python train.py --num_hidden_layers=12 --d_expert=48 --moe_layers=[0, 2, 4, 6, 8, 10] --balance_bias=true --init_std_router=0.00875 --head_dim=32 --norm_place="pre" --rope_fraction=1.0 --parallel_block=false --init="normal" --optimizer="adamw" --beta2=0.99 --schedule="wsd" --decay_fraction=0.456 --doc_mask=true
Below are experts of layer 4 (counted from 0) of a mixture-of-experts language model. Rows are named router (the router's row for the expert), down (a neuron's output weights, with its number) and show model dimensions 0-159. Each number is 500 + 25 x the weight over its row's rms, rounded and kept within 0 to 999. Numbers have three digits each.
After each expert's rows: "raises" lists some tokens whose logits its average output raises strongly, later layers aside. This comes from a sample of Wikipedia text that the model never trained on.

# expert 79
router:491485488491504439533480469480515523506527481530504487495502520519532462500510554495495503520526523498514505512494514525510493480502493481513472530516513484546475471538508515515508458485552475506477495439441523506460466510530517474509526489476487492486518477495502548473479490539518506517495475509495461535540474519526496507518446464508528450496523491482527496465520495487490512482504550476479491468487537473501501503501491477499450510481524541493510519529471507450549444460523528
down0:491509481506480479531519498521490514520522546469466485498506467504516490501506497523485477493513526527505552480475525594509433516504521487511531483518512469532484527539512473522502485491543456518473465484509485527463488535491496500496496477543483497487531460475537518506544487498528494551493453485504506498492486499492537498508496499456505513535519502504554495479561497484516512517493514472510487523531509467520541435520494488531496498520512506527442536512497504500468505473515487
raises: " by", " after ", " after", " by:", " after the", " by his"

# expert 85
router:489468493536502453500513519498510493518503469458510522508540516500534550509488469521560512440518458494511498538474506494519494481518462544526520504438483512534506461495479482473543492508490529463562502486514491519508476501536536483523473519496549524474494521496476474506497485531495487477490555520494535517502497527456492531553533526503516515456500504524482495469482456516481499473477524554507525489500504543481458477508512527531475495500500514512490497477476481510500510471492481
down0:512478505512521527549507471499490481512513530509530489495523508503532513498494512467505435479499527538513483520490491498512559499521507499533493455517514475552515548547514455524510508508481477511492518507489520490478504520496500586548505478499507530496535488484542511500519549507530462516503489509494509464509525485500482521464496474518541547516489492509470504512463507469490473499490496539477502472491500485484523456447537508464497520515481439530516510485515458539535459485476502
raises: "port", "then", "field", "heim", "ming", "hol"

# expert 235
router:510515513481484492549490470492532491554503488515468519478486512503492522498526537474559481478511483557515461472462482447509510514473460494463477529509461497515552475509493530512510508513460510479491510487491505558504561491513486472517520461519501461502510497512488489527537447492513513475526523517504506480512496473493500506520499534466515459485538506494487501511504450497507473448509475511495488495484483515515457497495511560519465533480474495520544508518476485456475529455527481
down0:501485528511492484471552479495481462504525467521501512518493511490498537526479456479504512514469476465488496476463525512512492475503464490520513521541484486509482514503461452493499500516506566509482491507491552532494471484517476480511501522465542490507481453455504503527494497449449490528499484496497512503441511492506490526519540532512490474501523472481474505509505488530517529470517520524527469506547487462476512480497499510555489498499519461533526439543528500500477558480500451
raises: "anc", "io", "ov", "ones", "ious", "ivity"

# expert 94
router:470472482494435499465480491473489546526475495475491527514490509512552484530502525476503455479501502541481506478455512510515504493503453500489460512543516476470498509467494502526505513490512474488474510480512544491548496519523521485517520488544479486528511498483487527518493484544501505530503512465547471488478506495495492507535534457481517482467455544537442482485466484511475477489506511465479521466486478474503489503541538517524519510485485512506562441480500458483523478514473478
down0:481493526460512474495548505498470501524511448481523493509519500486478533493519489518446499470498451492493504498516511453466521486473517553497505499524477508525476523506507532556498504532506443526501535511482496501485523486508490509503462507493486502509478542458495498529511454497554537478469469536526540445536501474487546470497493443481466527491512492498492545535505493495494525485477524489483532527481505512500536494432524502454518479491500501473514495514467487482546497502510517
raises: " their", " it", " its", " the"

# expert 107
router:523534513524546523481545491470504526490476525478520483488461511508452489496481500552493526505496475448508502530471512458491505503512505471511500491498513503529490529468510537476507483502511496488472474469484513487469486483507470479518466494502476511487489469455517520464486530468520517500509502502484517524564477497532452518502525516521496489502558495497530430485491448489516508496466507483536472510525480471439512548472550472487518499496523476463551459499492470488470498490489464
down0:509521533471471538521546504496505513497496513460500509535482505504499518531493498527529533534506502467538511509493527493507510498496503474484522453483524523522540497493495530518526530511529510497518501482497476553503516453477456446454474494451464515540492437484526515501474510498566506510478502507505493482517494503509438519546486519542495499506492477470519475499512503479485526589501521463499532524542483505530517506489521515513511500486522486505539517493468508498447466512517484
raises: "ock", "ows", "apt", "at."

# expert 25
router:483506505520537459458489498498513504485467478538456484519464527475486532533469520552573509486518520474474466524487486507499520518519511466493500521461488504522543524536504529487499524483455517537507528495483482494477501538516489464515471508514517511450475523521524528532482525510501486533538523490551517501534461527499491469477538508502464525481510475507489508465485513484451506525515469486511494521493484495460502511515534505507547479484525491461552479515537517556476522503498489
down0:517444489499519468477470461456522479549497511501502488540460517463526500525509524488461479483492484525499503536480513542481471528521541482517487496491499493481499529530548473517504501565483512544485514518499499506505486530507501465510498472510526506465500499483487556462548515484484448500515485508511489508510496461485493509535454474537490508498482480522541519477504490503503523555493500504503520494485485458494505476545535461429505541475567494503516515487499485486527526502481488
raises: "s", "ens", "den", "s, the", "s to the", "s,"

# expert 132
router:533539459497547497490511497491548498499524527554507535535520494528517503484547502538552505520473436450512457493521487498559477537485527478468525511472480512508496489506510475443507513501512517488531530529454503507468525477505527479511567546539563511503490492507538484471477494502483475532477503473531500479510526477485512504504499474487489497529541556479506516486511506491494507520490491498498463509501461531517526502493528490523478496517451498474495500496520508495471500492523502
down0:488467511441516501511495490501472450508551493532455494484509492490477499507482542490520501514502488515476495506514506491504503503485518496491500510502487488556452491513508520520481480530501493515509487453493488560529479530539496500460538473470455505536525515498458476516483489517496478523510473526496485500551516528481499520466469504504461499483503503491534512511593519514509463527542533505483533475487523468536494505527478475467518520514543523533505514491519511521424484482479533
raises: "ation |", "ation was", "ation to", "ation of", "bor", "ation of a"

# expert 236
router:475542487465522517509498551514464548464527483511529510507470488453532506463459545534487524512488473467504473478527499517493478494499530528505526475449521492513477528520483498541497494506509537512547492488499500488462492518572538442488472498532464520494508479517464502504495535462519534485468499486485521500509469508543481503484510510512493507510466495507502448511488501545465485512460517511522497494472490476515506475494492540504518506494504455554469517477502530484491484485438509
down0:488526476451535508489452560511483525551511506530481491461508505477450498470484503513500502504557520513474509476532481471474474518535509498503484526503487500450478553519500544535530456516502478503492490495505479496486518521472522475504498521505440529545483504518498472495516521500481494496497502461506507506530523489501452467501506508496502562536475452508536500511502527550509533533502541504490469475469467494505491452534500466489514526539489480510458498490510538490494517484499467
raises: " minute", "st", " vote", "963"

# expert 109
router:503493518512496467485476478497512472477482447496463486514507515483528526502526517543586498494510495512470475538478469480489502482484486498450524506436475493492532500529468474474506479529492492531510503523485461529560521514557509458521474510500497492483487493508496485550503498540491519516527506499530526489499501516503555457517524455503456522504490499550494498498490490453473463506510463489483544490478507547497509510478489500511546497495538457524536504499514534507500531489515476
down0:506492501470483531472481532499483475476536534515524519503505520505492518542519488491572530525526450480466495469484463502510466506463499504542481469483490488544495503506496449508516506478542544531498476508485536503530551439509519480523494477481497497491511487414485491492534485493478504512536509506495503511542503520517521523497510500466510484482541537553460523494540502475505508475500507527448518493522462528514487481469508490498549473536496501483479491477485503497537473513514482
raises: "gle", "a B", "lyn", "gl", "if", "ram"

# expert 151
router:497479515535506472500490502524508505477505487469491496507514506476474533489510525524548505511466450501474434516528474522526469551474519510462545510452469487530500510487496473457556514541463534466543500533533476492502473511538510467480541537508531512446493542512479493486520521498518527539485480517488510472502509517487493498481528518533514528520516493515488516467501493465513511524452540466495506526498475515524486480488503494548502472511488473488449517500541461484503497532520506
down0:464478482462484486507457491543502476482495504511500533497484494529480492538522487478467460498530518519515531500507491516495481513460462509539497450518470559477480493513495503539499533503519433509552490482519521519551501517501503520474478462478500502490533455496499510496515513545501452472505434503504477508512521479496488495535522505502504483466484500523495522572513477533500537503532514491445486512502499508511473473503476468491493501477479511504543530521477507531538453551495516
raises: "ches", "ental", "iling", "ec", "iting", "co"

# expert 177
router:482440467526468496492496496505473501468466543502503517520530486504483512471451461486463477463476477517510455459490472531496480477527498508525483488453506548481519505490474492486500485541471468459507500524547476491487549488506505488491477477497498501477555479464474524517521528483495452542478525536457471463515513489500498460507519511536470498522506474530529472506465499518534518516528477502470493473538505525493534488480523480492480511492503507539477521488503500556508523458471484
down0:448488525508483508510455515450478497504504540505493504466499471476470520505504495478530500495531548436497498506506487561510479497517493520526467512504542480512518497525528546491494503481488529494526481507484474502493525489484534491493481457503502518547484551483493500462534484535555476513484522539509547465565521490484485506516518554465514489522474473514506481503501512468494496501496518468513484472564505514521501506519482534493515510536515558527453522530508516499483530494503467
raises: "'s ", "'s", "'s first", "’s"

# expert 198
router:491489508520536486505456465513530455541509481526488491535504514469485513490551489515538504487529499484451457503505465496522553466484521516493527521499525504475523485487512524475478501548487515518509486513436483481523547468537519537533490515540491481479508500499483502471514512477506531531526504506514513535510491538486503493518524499489502523502492501508440504476496515463475485534555477499480512507520454534513516496457483548513545457528497506462539454490491484484465538469481501
down0:520508502500525495509513484498525554516465516497482481503507473499465462512488515468523564471525523499477521480523515497516485524497496460495512500521507503505478553519514458501524489488551527508491532523475496506437525522505494460497492526494563537476533499552493511523526523484478482533523506479498489502464481484496505541463464452535503440485494541512524455529517503510496526502489549508485515481505490473546484460509564513510494500552479489519506460515497467519509497525497479
raises: "ages", "its", "its.", "ames", "ots", "age "

# expert 139
router:498507466514480511488526494520524484476499489489547440553511510482472490501485514481522510542487497489504505495493496505546478485503502546447518560500520463494507536456491506501474493509535514529496478498450498510487539447455448487558513499476496508531489470511509491486494512524520507508543502526482548551515522492531528510498504464478548515491506491462526501478494486461522447518519486512534480513497535510491481545446486490472508500467517486531463511488536524524510475509505527
down0:455502537482516469501514467578458519453454526517491490484514516532548563516508503473486503494508527502462467528431466534499549516471483458491505490492510490486505494524492504478498464486501449516499512468522517505490495519499531480479524512497522513472554507502509498516508494493480440484445531453500488487497529489501500527527456497520472480480523503484480506510475488531494516506543533511527545511527489514485465510527507500501540504469475498515518474484518509511468478526494477
raises: " date", "-spe", " dates", "way", " languages", " relations"

# expert 148
router:480523482445454514553444518540468566525539495476496533512537518511501516517495478511467506483482494530507543502510498485476502477532501489538541498495513510516487510486502488503475482457498474535520446490501486518489500522505450498522449475493508520482514500468527526462456531523510447524498545534465497519484504502486488475492512493528479522509491503506512550528488512521476528507532509521479498523521479525487531484491513530506485466484523470434488473535499444499504510530518520
down0:479512492475489467533477498525486516497502484463511489499501524496522530472498506446473498493461494519509540479463522517488460500509494528548512528454519476497477478521507501481472490532522503492536499519486514493522460517497473440502506519509464499501515499495488514505545475508539512499515516536511492542454522459500494486456479514500503533503499505514528462485501494544500539511516512531487550458496507508516570479520479461476441521520507460480484498554541451502547490477453485
raises: "\n", "\n\n", " none", " right", " include:"

# expert 27
router:519487480493457502462514519483456525515483480477536471486536492503520517505458470499503474517493512466535525519488550493564478508500506540459525563514464505551497525502483475508494461513486525521517496457481516486492556487518528480522528537511491527560514515499471542503473525530501477458513511542527499489528505526519543514502508496459477473483490476552459504458502501511463472538472492518530498496516505473490528482505521495515497500508498470501454511493481467523512475468492514
down7:526508485518475538500442459538514503499521503518497530469500514555474507473523503514495489489421484527499485501513487532498508506493489498496520522487550512495464492473514564487516528469431499509501526466461477536485512555519519514482476446500457524474494482508503516529524520508513494544505493499471497491516475504543495488521530526496502503495490447489487491493517531484509525501476489504503481488465486468490481539542521465546474550505453514498479472477510468495460480515480516
raises: "ings", "ing and", "well", "water", "roll", "ing in"

# expert 91
router:538500452532503506541497528525472550466463515472520480518534506496479514501469486518493526486459534503531482482460513533550497505490471531493525481482472481505540483474523497492490494508492477451507523481550519505497520486519520569489507456487492494492536450494501505499501525515499513473492513543504501486510487488489535490528503491487480558480465478474522441479516510512503501478552473504498527506505469490449538528515469532504503490513475527519499502492554522520562463480484507
down0:497488512508485507482484481504511508568469549500560428472503490479517509505503513475469487522496493486536477523471475453519516504482524505459477512495485468494492541516500509476511554499513475524465508479455511487519520461491513451486516471493520504509522537540456504472478559478502526499506490540522463527487495479490491503484507504540502511492526498440488523525486487481427519488498494525514488520484510502515511534456515503512470520451467505517494483520493534447509499510462503
raises: "s of the", "s of", "s and", "s, "

# expert 113
router:492534477541526556477489485471474484527501485525479475492484496501467469487480479515526509506494504515470488475532455473519501465447515465483538485504542518462496533472483500472462495452557504512464487497483532512480508477494469473503487467534499501507469507529495545448471516509504461528516431527508481505505510492527457523484498533460498477515539514503497520493499501467466522527471487469522478494511465473475496471444485539487483496485528489503505478512499523473470523504455511
down0:500530518502496468498523507538504499472512488496531478518483490514481502478531527443492466489527471486488498508502520528504486547506494519509506532509471505537520479475499486508521470500502483521523526510551511475478488490467522512487482490494433495457478532496519453529498506486506479499495508482478499497496489513537523523448538490435481463495517516493441462508505456520476510465472525478493458491504518473448578478527524516453484518509498504523476535541487484491534520540489546
raises: "ô", "ast", "o |", "ign", "o"

# expert 215
router:515523463500497525473492520503472543480500544483541498506546514528507522507538459502498529499480502474471492458467511538531485492486448533473510542481527476466477490454533490515500467503482495475497511484513482515480561510532512484511514509522465504499537527471516501480495514501506473491534496549478477474529474518501465484510530494468461522528496498462479473462465520513543531533516440526508494502513496498507549519476497507526493464471494510548456496509539492503515467477476461
down0:521555486551472525501490551508462480483511514502468494471538507479505500457485496504509488542459504478496473531533511500488500473497515456483514517534511502531482525491511494487506524495511513484483480510496525536481536483502543521466528534531455460509533531553508492523489484510520512460480483494502510460525526525489512467483503555520493499516459476516500471459529493463502485527492538491562457503444504501460469499509505508491473487524501479534481491450495475485531521524489451
raises: "t", "play", "g", "back", "f", "tt"

# expert 98
router:494491473499516479461516479494527485502521537527511454503489537485503535483498507483522508489501527493475469493488515507526459530546538531533490518486546522506523507533485529496507521503457525469487509491466516518481475458499509500522481533562565537476473483531485489483488531529516509500504524537470532525513531539433516510502521511528470516541479523448503525529533520553497491475540474557525532510544496491514517481501525481514514509513492498528494480525484501502479474492465491
down0:529476500523511474505445450502509555507462467495540506552468523498495519533500488520490530500492547491506507498511521466473522467522539473512476545518520527493514503528514514523497520520474523510502507536495472485517504482505536468494491501522519560524530480501474465548491472470488482547560475488493504516469508489519518523481485537492519541521471504475465514480451504489486538490453475507519523463514473513519479522497525504520507484486497468455538493492476519493513471540494552
raises: "eline", "onian", "on |", "erm", "on,", "aul"

# expert 150
router:495520470499510471497520491546559510513495491524506496538527523488464506518523517543550517495490464511490490505525486456519461489483505464460515529446450499542542488526525504466529542522466523485547546533466487517549530520520490456504516547505522512489492509508491521517493502506472511531495498507523546464501479532464496480498541492496518471496514501509493510490516488452440532526486499497490466507491505518497488510509510524546516523503458462503512495488508481545464538520498483
down0:471503516538511498500482512526507465457518499538537519495529516492519508471503502487547549531493512486488481508508514490504482477502492530507465534479533466506530474502522468507491490449472458541507541519480544509488513489562465471543538446523493501522528493476475536507506514518472517494512499494468541489495497515525482502497470531489517478510506466500486486467492469514495503523461493542567486476476487523485482492467452502523495492465499448517492452549497458524470511518468501
raises: "ters", "ts", "tic", "tern", "pen", "ver"

# expert 246
router:542523527496483516489488541514510478454498526536509520496524495483540471546520525518527466534528490497483450513479479534529477536472511471464497491494449473518470516522459470445495527473516513531498536523491468507508480521569496490499558553495472475489519512495502505536478519498521506527539527472513466494487544527471520486493482494478478481524528553511478517497496503484504489531538505501485483514513503509521488544491483504473457541482502484523501515508530488512505512562488484
down0:563488529525501515483510533515525548496482488497474522479456524462506527532476485479543513523533451499534506508439495511509470493533526520569541480518507479475495504534506471482480536517525508506457483484550466487464482539529467514492528498475501485516481516486485427474488511509493484460495507513464507509499485477503503492539461481536521501497498538506529531519530551453493465459510486478505506509492523490524463523497483479486480486522500504474520478496518508521492465494494496
raises: "hed", "grade", "ez", "led"

# expert 190
router:542483495494482500462526473480509534503505488504508463491498520540519521499529459477505529496512497454537547522469477536515508507499518511485537515474531485468494514457531488518499479522497504492506542548512546505486497501457521479556493480527535519549544487464481523505507502532484523494518541470453479483500467482521541470513468518516465489504498528500464521476456467480563518490494508481510495476513532491503480505488505471494471450473470524542507493491509505520489465517448533
down0:484479486549481484505504519499510463509500440536487442497517517524503500488520540482513491495528519532476534511498526476494495472497500510493476510467502454507474514520541517528476544522493494498532508477517461516512491439485514510510535513516459468488493527540515549499509514529506516502498460470467459508533449482511454509520497533523520578523456536512531510441493485506500504463498475477487526494514490505509514508495460521467491488534476541525492512504513491474502490451536514
raises: "ations", "ation in", "ation", "ations,", "ation,", "ations and"

# expert 210
router:508470508503484466483541501533484524448464482481537444490523540484467505514470451464546533483454513483487556507484502529522505498503502521503499486499486486524506503515480482507482465492531532503506532502499488501487510480470478493501499510527493542524516494495519539498529486553498487486498553527471531481508516497544541490513523526523509465477486444475476514494489497531521505499486494562530476511503547494468501528481526490504501452513501488553443494474513480560482504469475502
down0:495461493489503485477461507510485504475490506498487538509498498430509495515496450484534477530488480458470525488521527501485498524499493501498515482454489532467531502494483466447504533477513497487507541532472527449545481501541566524463505502507465518520510477471548514555502461520481490512479537483509521462453520499519519527497497531514491522468493510548462496493489505515535508480476491507513548478477517490470559505497531512543478538483529508519522513495484482466501529492480500
raises: "icul", "istry", "ford", "room", "g", "ga"

# expert 75
router:510505510510543558469537491528475480511495476507498515561516510511516457482514517468602494497523483506475528512470498486528491518516477461515470538493507496483487501526490478524470475489467520527492488505485491498520586479516497518541490512532523477526539497492510506505486465505480501486499538486513518518507512490473525474537469509480488471541453511519471499512498505511514470531528472521508458537531494506485497513515482537495510517514499494541551479507457468492476541525484526
down0:496499516552529521521522524497492513482516474534499523488486513469532508499465542539513544525458503473519488505484470550516530493492528491505517514498506526446512487548568497482465512489499489536540549505524517527522479470504511518522526500512518487483500536483462478460465489499495459481505529495505487516502486523485539503548497483553516472514501470491506450529488536509472495511456490510488529522510516512451457511516486462458509514457512501490508458520500463551508512466511498
raises: "ica", "ii", "ities", "ards", "i", "i K"

# expert 184
router:530467522529467500448493499501447569488478519465546507463547450510503529492524488472496487473487516459474544481477478558555468496524468531532481500486475515473492499467503476494530535489514498453490515532512529506556499486510518493466499508478512509515517498468488519531483483545496531495512526484490475516490478475551517485524532494500488507503475460523506446492501533526497481503528496536504518478497483504494507500547503522511490480517491522518494507478554471490543491482480489
down0:509503485498474511517499523499532523505492492522486521537502496452487473528471529499470484475456481442515501496492486477540497477521496470480516498511471507508511474481530478483498491506490478555524490538523487542498507490533544503513472491524439509494533501495498548479476470503503486467525527513467511489475527477411505479473496532476443533505513517530502510470553530506506479477467479521507466512496471483495492478522531549460503495461486469483474531543509482506471531471471493
raises: "ed with", "ed", "ing", "ant", "ed by", "ed by the"

# expert 83
router:506491508499499473516515466480513548510548517511458496488490544508500466513526531535495508479466459489501464471537486506521471504486491484498510522504488478508485498485499498534490545496522518500506490483500560490543523486517495469485538531518498525551475513556469542471499485540500538501494487497497500535468541487482485487475497471483538453521527523540464499506524492514449485536497524476515489461561471488522478503495501518491464534503504563458500493455498478469491460527495526
down0:548477476536463500483512458490486449505502530453515516483490513533533453485497526528483511499476476507470483525474450459525532496466492515492470518479504490547479512484502510476481492516486469532521415474507482501493501509513550514520502481516495506488525491485512517482540445472540506532526509524517503489483484554553489472501526524499521502500503507479456504521475518478512461513481497520462523491503511522518481458463534544449511517483523529500511518501478517516515487515478543
raises: "ients", "ible", "ient"

# expert 253
router:529489470537520501487499488519519482499468484543535463531455524523474491462537513476489562528494511499460503515504473502493495518474522502463507499485542461438465508497490540461466475492504535510518532525460513497517508486464450494522524470536492494511496510493564464475487490471501471497498497504515522496482510464525467484499498484502488503554532542460501517495494497451512523513522458508523486559497490455491529496481453492519447497485500487479506500507538482488464497489497519
down0:503485506506475479471536512490547453499493521492478496457494517445499557503548498517518513515456503505480513531544477499498498463479540503541518502474514482487502498499482454502525500477480517504546526534491432498494504509475513492519509476503534508527463503488466469514533482510492478518505533521506522497511511509509504495500476573481491464464504494534499533495474494438443536489485453562464463506475478494486538495464478496519520475469501493503484507479471496479474507493469502
raises: "gh", "f", "k", "kh", "abb", "af"

# expert 247
router:488526522467480508490501452484502501515452463490487483506490509510563545500492438475559466480548550504525504530480522484474535490518467517504481492485450536511528492550481532527504489471508533505498516500542477505474490473500503514483455462474537489487490477516500505507524497529493507450532515488489507517483468494522518522513487517482510490494453488511521506495528450541503478461535481520525540487445535495492474503507520514499497486498508540502547477503448518482512504469490489
down0:451501503480540497469483545540514498531480487471468493510526500522480495423484492488486508534509526466474482478482508498521523526503538508478499522508458516557487470480477513532541518449503480543478524476464512497562493482506486481488500471507453488497501481497464477471503532528491528540489539476481480481532501504504535467501529493475495470489526525494560499506499511542458525497462518494483479480471481488463494458524480482484497498558478514485517498509496486503479509515519548
raises: "a ", "oto", "a,", "und", "a (", "ala"

# expert 154
router:490515497473496536553489541541452539508487459509531491495472561489483586535494488498459500491474527512518534495509518515464490493499504458559525519498497517533476495509525499490479452472520488474483480499485512506499476506482453491526477484508495524475514493512507513507497508526509491520528518498468522486460467490519497514531498491521455518516530507490545529498487521537484542475541524519453473509511486512514500519490480543499486498477507476443499466470524473486523545505548484
down0:525447493508510540464464486471475475545509452521482482495494486502482451474534493520514528488519510459468488532518512507517534524521484505492554465527497521472495477503515511451458512475526509514449479496492512483520474502484568497447500484558488448470515510488484506512512497516472509472533493525468491490535507449482492510520517485500498457480492517519546534519520537474510508465480489517467471509522490518475512500463496473505511524520548501504547502515501504500518467500490454
raises: "\n", " include:", "\n\n"

# expert 92
router:485500488524448435474521468530516518472470470520508473452495541488458545522446492485547523490459494501470546532507480525521485509495542510535512481454515509566470530500484488514499513482449535468503518491463470512475506519497493499478498500495506523476481505517466501481529523507499530515519522563487505483493499514530503511487539506485499491464509512536522507521505496521461509487514482530540505467500532488504489497509536471514492478536519498500451519509471450529492513462524519
down0:481502491525481527489486498494507546466521508533461493543485508494475514489514477502516514549493487498514489458516500441549530521518482483531516509495510483555534526577536521461492523541514473497493515497487532506529509506507511513490535524546505539530461499466499464526449472476518473470473460500495529489498463507501511494537506484520466499481509471524495482527507473515481529512519500481518497514483491494515484490519489424478476494468500516496525490533485504492530474438450495
raises: "urn", "r", "ry", "uries", "riz", "ric"

# expert 39
router:522457489501484513503506500484493502445541507541484483500527479493505527535535509474548484485483491467467451505474470474512488506518467505476533503520496509496480493504524525530476464457463503529459520480480459503485513492542512485446521502497539518477489515500520467502501504455473481458484468499503455492472547474536475484467507465480492466552542532485514517472522525501539512480526464465471486509530494473540493498505480487479493475506509514494467479524489471451529470531536490
down0:487535545477493511474465467490530527472498523473508551526492533482519477504460473498518528501484525511540520499498531502533475508545495485418525492505509461507513541448444501496509447508501482506512529540517518513462507554476531505488496499479491495504454518482510480506522507496503518521482482552500498502460475542502519463536525537498489514515528500491520479477461496496512521476553490470507503466481485527520534500491509504549503534526490501518465491468505481520490494551500523
raises: "wood", "way", "bor", "qu"

# expert 0
router:474471507503462491531482509479478470481453501490453516472442498511455510487497478507534517449466515517477424511503482505463535506500481520473501464520469535488562452525474512504483474515476500533512483504540483523550493514541529554479535462477517490466483508506477497546508457480498527509526519478450483474472528473481506493489478507491494481495491486496481513528466476499481516521526495493461546478502515507489488493498470504475497534482525502515485519482495494470498506488554484
down0:500500501502502496526536462513466483484545480473497521485490427497466482442529522463467462525534497499534500510507512471551522506528505519538448478494494499507484513504449493530468513526498458462520470561507508532505456507536517531469547542507523498497540476491479536504519500479508509524483473496550489506510493490505539506534462467503535477489461487516537536489511520456479529519508504532480502475476464508465508518529490516509486492517528494505496499507519513479498493495544495
raises: "lia", "nd", "ng", "lav", "gn", "ll"

# expert 89
router:489534526530516497500562507525520517543502442521519514520508492501479526514426478469557523548498504516515509488498473491534516471517493450469475520489473515510484462492519482496514506508469495514516485498543472504537529527543517462478501510472504529528494505499516532510524496472480491479501494487469521483450476566489515525481516501493502486491490492550539513481481494492495494518526509503548452530523507476508488498487518503512526526500537488499556486496433521509483540474518536
down0:475528511505504466512508512519483461520506500509511506466514511509509520561476476526494534472516548497536540504538570508490522476478462544510492497503500514511471493466479471449510469515497447478490513479553497540465513492513505486499473526452431514534516496494473501494462500480507497524491470505540493512478519464459480461469502504507493535493501502483518491500540500482495507493450538539534479496480455494524508499456532488498486507473481524523499547500481512508540497488465532
raises: "eline", "ishes", "iction", "rew"

# expert 122
router:487468507462510518453484463464487513501495520499491487523522524496507574513494485522524538514499505476497464508538491485480512497544502510542514501480492473532540470507527487497509494491518511471514527452479498503492506478525551531491458488505541528462490473515497451504520515548522507455499488547534523508490537501498496535488497511490488558490475512493533528505479529561466513457511475547481529503501477480488533458492556467510483511504490540491506447513511498506496480466490482
down0:460491520508456553515474493505471512495459485506499431476521472504477519518546484462493472486528506483518509487465459532517550537490471502491464540525513501506519482510515504454491511495496490539460445554466513494503533494488504484526490532495477478506515489481498491472566525506529506488538501503543491514472536505513495489532472505449492533487507515528508508503484494459478509529536523513505474465502465505499480499462501544488513513468503497468504475531527505515536444500522529
raises: "ass", "istry", "ays", "ester", "ness", "ay"

# expert 121
router:483506557505533471476525541508555522534540519484513481463514530457496511504450529527553505516463471496476480497509506508543491507492507502503508516502490459531521482521491544450534572491469513472542514507464510509506497553500487475511549562527482506529514514533488530524514516500487490507471492511480526492491507509460485467492526492495526504509561545504510517488486518501514474506502529492524483459518484514502462504511511508528532495468469477520472513507532456514516523505487494
down0:484481506465518549459530492512477496439510501493458554516468505509504510485470514471497492495463475504505500493522476503503492546483489495476457487509490512467478483522452485502505462542526501514497525506506517515479520497511556527505446450475504478502478494510517512502501495492495524467498472507490478537448486497550508525511549496492489436483520509566473514498526496534491519485525532546523532506484506505494466535520532475510474481518494513521499455521530527481504563494523533
raises: "lem", "od", "ul", "oin", "ez", "az"

# expert 195
router:561524522496520518478517519542532499523496460492519489522490522484450496485457506480531503536506470490474528539483471490530480504485544484496489569476487475471495547484484512519498501465500510539538530503484487512513553512499473487546495533456520508483525523505521481495518498494478528518478493508508537528543478493542509531515509545484463497457496476562500523485546523498509459510489491520525524558462529504481484479511481495497523503487514484530517507518484509532490523451476510
down0:523506500515529494511531467509455526492500515501506543516500533461545527550480501543477509490467508508498467533541515490497456510522483484476493519527519512490517459463519518544504513489505542510506538514504498519499498526492487494507496515455528532454534479544502483538469476511469522527526536486527511536501468524523519528491505517505477455494563504526502462530509489507536530490467509450533520489506479513494509488524472521568513522499500529467505470531541550478516511515514488
raises: "ebr", "ions", "itation", "ess", "its"

# expert 153
router:537460499486450536483462480458507531497499460488478485483436561499507476516468526479473524518520525497506504542481526460492501516447489498511518472504537481472492514478500490539485456520522513505500535470534482465554489526499523453523517495461472476530498514531500466477503511506514541507536519481456546498483513507498500537485532485482529520467490527520463517513482508488474490523533538528506474475504471443480465515493478496510494510529482468482525496490494490508473490504466517
down0:503523463544527504490516536499545468477549480472485452513474541554465465500549488481503487482494525474485490521516507494481493490471514456487496489517544469510523504519482491501527480473472525501490486481519521476473495476532521477505483520465485530515490474450526504506576462539518497499481447469491527535533500515518482516479506493475491497553472480539524490488502515501469499478504521454485480514505487475515527483523519493482466502483498528555459520488524525467526507533471484
raises: " place", " determine", " qualify", " win"

# expert 219
router:529478471509505532497472496523466496458496463520470470469514523499490535533544535501525501541491505491468450547526459483503496482514544479458516523434496500538482558497515464481484485514457522532528486526483470502523518498518483478491522526529490502473490502538502481495488519484487522552474465526512489503539479530504537503480542493526496521521505490546518510470514547477485489515516493468461518514491505528535515522505510488507524467543490481506485503532525501476507450522464476
down0:453526475483480501511534520486520459514463535535524465476519508503468526467550497562498525505468470483499520505493497531498469458507494488567504482490509488546473479499520537518537495500498514495548464510502505501533525502475526493525474470462538493507498519506504532513510503464499513467567480549488501516505495503506516475547513545463516515529481518530472514530478550504530510483450470538495495467498510518505522492486500478468497496450502502496461506509478503489518519517454490
raises: "hin", "t", "ank", "ug", "p", "han"